Experts of a small language model: 96 squared leaky ReLU neurons an expert, a sigmoid router.
Below are experts of layer 6 (counted from 0) of a mixture-of-experts language model. Rows are named router (the router's row for the expert), up (a neuron's input weights, with its number) and show model dimensions 0-127. Each number is 500 + 50 x the weight over its row's rms, rounded and kept within 0 to 999. Numbers have three digits each.
After each expert's rows: a language model's description of what the expert responds to. This comes from a sample of Wikipedia text that the model never trained on.

# expert 47
router:437468505522480536521504480568472519507464548511484507468448485572457497577516478522545581390508547460476484561445442494514575543500486470502500417533486554509523482437438449479473482555563427517417588538528487538517444480451500512501489421531535518512519557447470533524547616378612497541557548511555620508562486453591474474574515541497532506561527498506506521582473494517546481533550
up0:429606450464539523545540455529450528446499539367461502478380558474553545549513540512586468516474563542521561451637530493489476542488542550524470472548560520575568524456607458527510462574547426467522578483447543578472548475464484508442505464490458521431510455518555458435579503472513437542485540511509542486525538467533472420570525465473613548508414585549473494499545612461510475507541
It responds to: Institutional name words

# expert 41
router:468431480589504532543523432418488537528545449508517433532436485458387470602439619523528463472474558477542546435451521587415568498523485565468467456457546504498496567501552441520422541540527606494484520467444428488491513568437426486490455420468484526441571466474527532415458481417558391514423479507555520559520545543532490489560492529499423526434464484482488478544486513493552383524624
up0:517480540472494574598519486378498471512514509540563457498446557448499514565497483560586443529406437547560509545488470528457578553443591480525496458447441432554561455447422462460560547524560553514456498542525561418455602430525408535470521408538453465421505439511504523411435473451515464544422453605628545438514471487504511507513469511454576494499510570412421420595538477497583497425482
It responds to: Units and table cells

# expert 54
router:576512461556600544562546477470494502452465506550472437549498496499568447535382588563520544440552549607568493421524516467493432484536382519442513507456470557565495554520483547489590488520557486484489524449480485544462640439530522455655508476471431486436586459426489491467544460444591514615537593580547582510410555504519475523632541564523436510456539457462558507466486566483419563471564
up2:499436517553458587550455464499485393544511568523482529457440522501536436461451512585511456543458485546495446521521534592518400513422486520580481542436523522495487536493500365540494507494557482468477469414458364481501569494504480562488556474534480525472466469532444477431503595502436499582508489484507516555603549640460519440539400404536479452551495505561438473492487467504406501561550
It responds to: Standalone numbers

# expert 16
router:425510481540597568500529513533435504460430550521430306509454492556473439535509563533572476451490527502498504516507519445492517545434481517456506425452575501547596522389523485483499562429599538489537511473459391541553502529510523483509473465399514474428504465424501511458535593453452459490472520473579503586529530522518522488587513498536493562526457526538567473502560514475565473508595
up0:437546534455539537585508510450502512495456511585434460458526465513502472535464451486542525521481559574481464501524412440543505467455594408489546475454552597533460460556490493530556498429534520411422456437470443423464528479437532445543544514491461487496457495504554477430546513484508521474553541533434499516439364484429431465494411533454466485558466419638468348467406559601591470496489
It responds to: Infobox and table data

# expert 7
router:454367494529519543559484472545498535458521453528485535402467554435515475531460466581531488386534536575521502471529358476481580513491411550510523559518557480504519482481515517522437516500606556542509485452485467483485507574449557563482403417507576537438529434490444538462455516549483393499576571581487380508479518417561413537451481466478573603467517490507467458547553516476565564499537
up0:468545466482444529446515555531484528490437509473435424507449438485617516590494555514630502514504465545512540402319527544467499506471480526468475384443559574498524346504547514531521507498555585546553445584588376509636499510499555510476489576614534407458497438530518510521589396472549467570564466452513426509467469411567488551444472499548429477444377438506456577522486552490503422531540
It responds to: Non-English word pieces

# expert 51
router:492471559479389580446440494538415497540497490517493502435436516477485487589402539542463502494531553526420515456468454539386564504548490581515480529457504484479570432450487597493522510502577559480556562465517455484513494435552482482498528383499612478544517476467510529476564535479504472613538543478522389482537534458397468546539428560595591417544439457442510507533533496496478474464571
up0:541449556456464589455450500509327520522521505495554516593560474559501485558546564505497539541486447436548532551466499554439536565595443552518488498489504519491522507480490562508493503555568497403564516559516541420451567426530430589437529466470588513464492533476596482438511454493438510508567537560565499438495438514545546537471464480578487583506499513456507518468455463425465464492385
It responds to: Surname beginnings

# expert 50
router:534463499522523550546485477528495461460455547522456498455435465424550458588430501535571412421475537489473513492521424607510462529526480561568477453482568532532585575489492475464470478618583536499517484436488432479419610489491520584503445392504552527393521411424393465421515599418579479589558520457497476534471565476537476491536505592562557500478453494551463508494482482508497465417594
up0:567425517483474518423531516456431480482535559489502507617513463440604515528423504554596506516441563538467520567465508517493517512488491488530484486556493535480506491554467445440580558561521519586509549517495485544465476526535434527532521494499541546461499455457568425526524521526485539547552504460423475517546401417462500535541506536407482522438440556587448505497477561485536514453490
It responds to: Before person names

# expert 5
router:492485561487473478480451436518507505483514430551427441515446462515507476605464426532637481453492469558511486498495450500471493476555525434545564486574561561608519501438464470402534465509509501472436494458522497566458447475392536528612465445499458573555490398445428492424513562431501494515528482477493515490427512435509434466575440525501582529477519510448516556538434592499524525546584
up0:461526512420559489453423455573449477459466470461473515494471491516459544626502476510518424469552529490390548521593459460535485551547494475582558466557523506482463502488575547545496656527579449472522598420469515575562512470419458461528459570471584390550532461443420545477500544415409433513544666612465525463543431497470470551587483432507574504521375547547582458556479539525508381558542
It responds to: Title and name openers

# expert 1
router:548459400548531496524566449527460536565482516523580441470431426533487536526451549536458573448561528574493539549525368500513535463561550540585490508518495527627553508430389445470434488493462431545477515420455465584381486436461456450520528483507531480408502565560496514409506509493441440567575591436469462527540516425502482460537530534449492483523522532568508472475488524451582402441555
up0:485464460553466531498560495573482553526448547494554458494486399497470481593514451514438492539510566516457505508535426470482601542538511493462454432463464539572580475456590441433502480509482504461461566395386447456371512477531393453538464410476503514557551513562566457405464565507471577566508598473544561460488501480515517593562488541536589466571519472521456603552578486523489431451545
It responds to: Word-initial fragments, table separators

# expert 44
router:495453459464509537532560603493474544513516526471491377466455480488527463497540592493570469424492476503451653476561432472474483479581548505520451480502507528525549530458446480514440512454531472455468543568483523511456497493513478543512482467447563541454536486465450488449549557443474474527471528462468468525578532585583522423604484463459524458538481518569520527582465652588487470465533
up0:417500548472442606521499599501420534572384518559547455495390559506520523576572521496555538542529584498446435604453481557494516554556480498610532469538509559491529505507554453466584453474465694538522471517508449580518535529547541507546488482423533531525463413542557467441611516526496576466428483516460523486525560488554453466488477421411376533520500480555561521431511462458524519516542
It responds to: Place-name and locative words

# expert 26
router:545495445535604541542523541454472532483463595566439452504475465410495549565492479528525379472536550564476447506465477553486487481522436573571526490529460537616486508448510553466509519483490523485545568532451576497390606452493556490565572414543494434461470502536506486485508503457558381489555534442525577503456435454551441454530504479563505470464524488537502516463504425505478520518606
up0:540491577510514502460451550550505550545483510515479483547531399507486534490552498534546520532449560448470506542472458572494421600477569503497522503601488555567510570526419450467417483481427530363502493429553521493524507450521493573581493453439519534485529559484552474580488480457522436449487432598479513473439497543402588518509584603561506416450478548492511580499531465448489376520552
It responds to: Numbers in scores, stats

# expert 19
router:521521588456545504445524431516495473443471549490550414518500605495486503434482518604534471498403480440494487437455510572508522526470474520471509533540520569498646464454598509404475530562592540557541496399499461426530500455416471485554498368577464589468478474421515435539580573368545487598552523437456562575520555534516530425625617624462560491499507494497436516466492555438571552498446
up0:444605543467457529531471508433545540417605490564494441496541499474430476486561523431453504498440478492509487523456476530473509505511457559535510468482529523453562540553510365411494501581640439419572458501523548479523464563490520519529537480506473518499480541472509476477526409482473391538538444426501490447460510535504429553635522503508520423505524504551505433530474551588564464531526
It responds to: Sentence-ending periods

# expert 61
router:460419526550576583589477429495487547481421509573464462392526463455548501471452530550555410449405561558617550501528424469449544538477474538477473467481533586499446572447476534477566430503540522470474516533528498504463529535520448532467529433520546580361506457462468423512477475484623462552528552434523474533552493537556471505557372514361495514555462560508578473526522507497535541443525
up0:516453388550438478515498492599479617573387509610505487511436485397444466438523516501580517517559489496455455564536469543458519524514563632412422537510570448551462520444552502478469459434483507416546439508465476444419381525520354680542536557586535527499538521438484580555424492476500490529510553547578564486515475482589454532605536436449544497507510582528457457500501467500566437539549
It responds to: Reporting verbs and objects

# expert 43
router:454524483598563646545483503473441511397439572497446514447484472461493514546478511600521465440505549529593532468508420478522482521565430504543492475618586490515577466444516469413472466446564509473488533443482439471474541466539571494538510505449557493410559459516470436393638506429472453553497542532420584567482523563475484564593473553541550411489442439506445516552540478499616525470586
up0:449518409462473551509532492489445503502509535449527457517500513453530552521544534390589417474403532460507617452517520523473492502479609478522472445505532496560486496408639499513500471525591429481521501529441485516360490451512476528526496500452482511420473527529527470445590458495521445468520558555480498448503451422495537467551547471505558527508424526585410537526533523482519437534626
It responds to: Music releases

# expert 4
router:525450536519538575491525452461577571373497559529466427516550397557523494466322635514509597520494405538504518446456510449515481477508462566536422488597521579606484559491460478446516539550595499454476471523535462555475483488412482468512507414532499509436504372530450493377577462399486476569595581421446582491506519573592409533640456516555532443531440481572508484540531487622481519461557
up0:486476556552549475565512450491597446451475398392502494571505494479510456442485553424459521456571458465448460536412586423509538427494491505561465455533504482481614543543587462564473555516537556471471495499549528538480504518507468509435429434479415504506450565489472464505527394473499515537504510536534550561576537484452462499503558500550524418567470570538539450441545560556525623460558
It responds to: Abstract activity nouns

# expert 56
router:552507399512521501470555540497484522516535533458450443415491483494529502514442480544551482434484474507488489536517497472498438452488404534523607496453553620569476527439433394489519470529550534478496453511546452498540517515518487540596492461593524514420504526469457465425567457516476464623640541529470559526543487506527466534659520502417541451466466512500525411559525541485481483485536
up0:538527540465526590386447478503533454602443489598532463541483486455502529530445586447485550535328582539418535540491498562424560399550434517582500570462513595553599454521520391475339573598474503484616555490523512555525483417565422511518578465395537522448516426529479563525486494412465410431441543576487445484553509493513565528387524512355518490518480440484527559569610476467535560475506
It responds to: Subjects before verbs

# expert 0
router:473528530487549521489559462492540571479532424515491366523456462484500423521452574460635443482524469443460486463445546572473495471522439541491563529467620565551526495431587465457463502574586491524478411504520446492443493557464443542508475483506448501375584485416464452447614464494508434519535549476561507546555503588580526464591479419440483527458478517513550420504533590533439456510482
up0:439556437465527527510515487492460488591493499516480533529525499474587541478501563516458583499559497555445512444571476458491506507570436481571424504622432476439504541433519501532504386434532440574527466503502465507493463433511411475512487502488424429533517486537539508402476659554498580526489441438500576438509535504552477521404431529560449455565571444418412524422465538555494563452410
It responds to: Table headers and labels

# expert 11
router:502545449464462465409511404463495580431512497545452434471510476508544485449502526452605498453537472503475507494481522543499420516536443557549486475533586524568496540533472377437473516576509487551441523532527423544434488502415465501521437543526542579395474461440432499511516469408484413531577523441446548496573516542503421550622453519414525568502462511489482460566502536539448453451512
up0:634506511451515503454533461460501459502557475582496468490484471507474491461544532530491541526568480468523437470437465520433470496474505475530469482498625496481470480545509431461453430482523576507503471521505406412481562465562467466511418525535551618381518501376432572487451444464488478441494545530429485546640572622494443546509511488473536532510535591534497429551574549460485476455495
It responds to: Subject nouns and referents

# expert 48
router:408431376491482503522507532541532500465485574503506454456493458483514493598502518521579551425523535526550506500496473572481573526518514533502493491562594550535465475458490489519497466535497505547517618434558461525464435476448532524493494367545579452416522496475549435471521496467477491481496522414460469512563451482474548479500520479462437541503561500566528438576541588502612439513559
up0:566531475527445531454551551468522419462467507586514497429421447498507464492458554540562525439484559568545455387541503548414524555533481479481475476500647503506485519500501473594505415439463604536476564588455563474531423522518510548459505451535461457508520483517533533433549490526475473425435522546561570468494541469532453477520452511537543546428478549516461511516533553442383519574512
It responds to: Name starts in cells

# expert 30
router:478515435526616529536513512492503538517483454524555422458487535454502449551468541538589484503530459573492520472515473483476595615511568459527494545500593549583532524500465476443419541591429515507543549480519455486477610493465530500530454486545503451508466553405504460406545506372551429492546496503534492480541560550582527464608472498514444438555527465551503413547495573497472465553480
up0:615515496495494481495560527449526446569480511528505482534483388467564544536542576404513495439551564443436459445451431466518558427428565515492534464502531569554526499427445503471478491457491494560544545532516558481460558559561487427467552572466418482452512534526554480464507569525506464505602531490553588545496575599555414544481486461456554519528483420527483468530533545519543508545469
It responds to: Table dates and fields

# expert 29
router:536449491532500503500543390484443419476464533494501419489465470425528508543501591466577496448437568536468448600498498541494510492523572576479554502511614552512541518515472479478469535530477547465492480463478602498489446535509527453508471444496574577465479590577436373507513499452536453502447410509546479492528499539495457537486484528512548548411486479540387549470625509531443489522591
up0:581480377486473542564468467540441462465565622452541438524460485460533580589495597498468501456552409487508546531483501408513562515622516483411476450560385446539487497481495542525532444569457497534568527528466493481522539527500495523559486485507539538519540451503464509481519446509477462508476456493549508493432464511409448472436488543416501440545504483490472449413571505460508516501550
It responds to: Table row starts

# expert 60
router:518474450482498481507542369548492596487515512519463447451406414533448490446448493581546600500492481492558482519492516556507513511585467510583438475511544474572493533438490486495472462535525463538535459458499523457535486478461400496529513455554642545497539310479529458413503493483528432510515533472566577400524501547570440424545478537475599456557470498453482543510551568461461477559460
up0:537596433602514503520401462509460592461425559438448444486446454514543499466424566582483456466556490518451537506514555502449533450478514477581454457526524590468591507553521534493457467510507440555480466529519502528425471434463413555546571523562499496440474463373507508445434473452518526544431432421536540484515449467578442408556486413526488582512531544496529538383473549519492506444563
It responds to: Abstract head nouns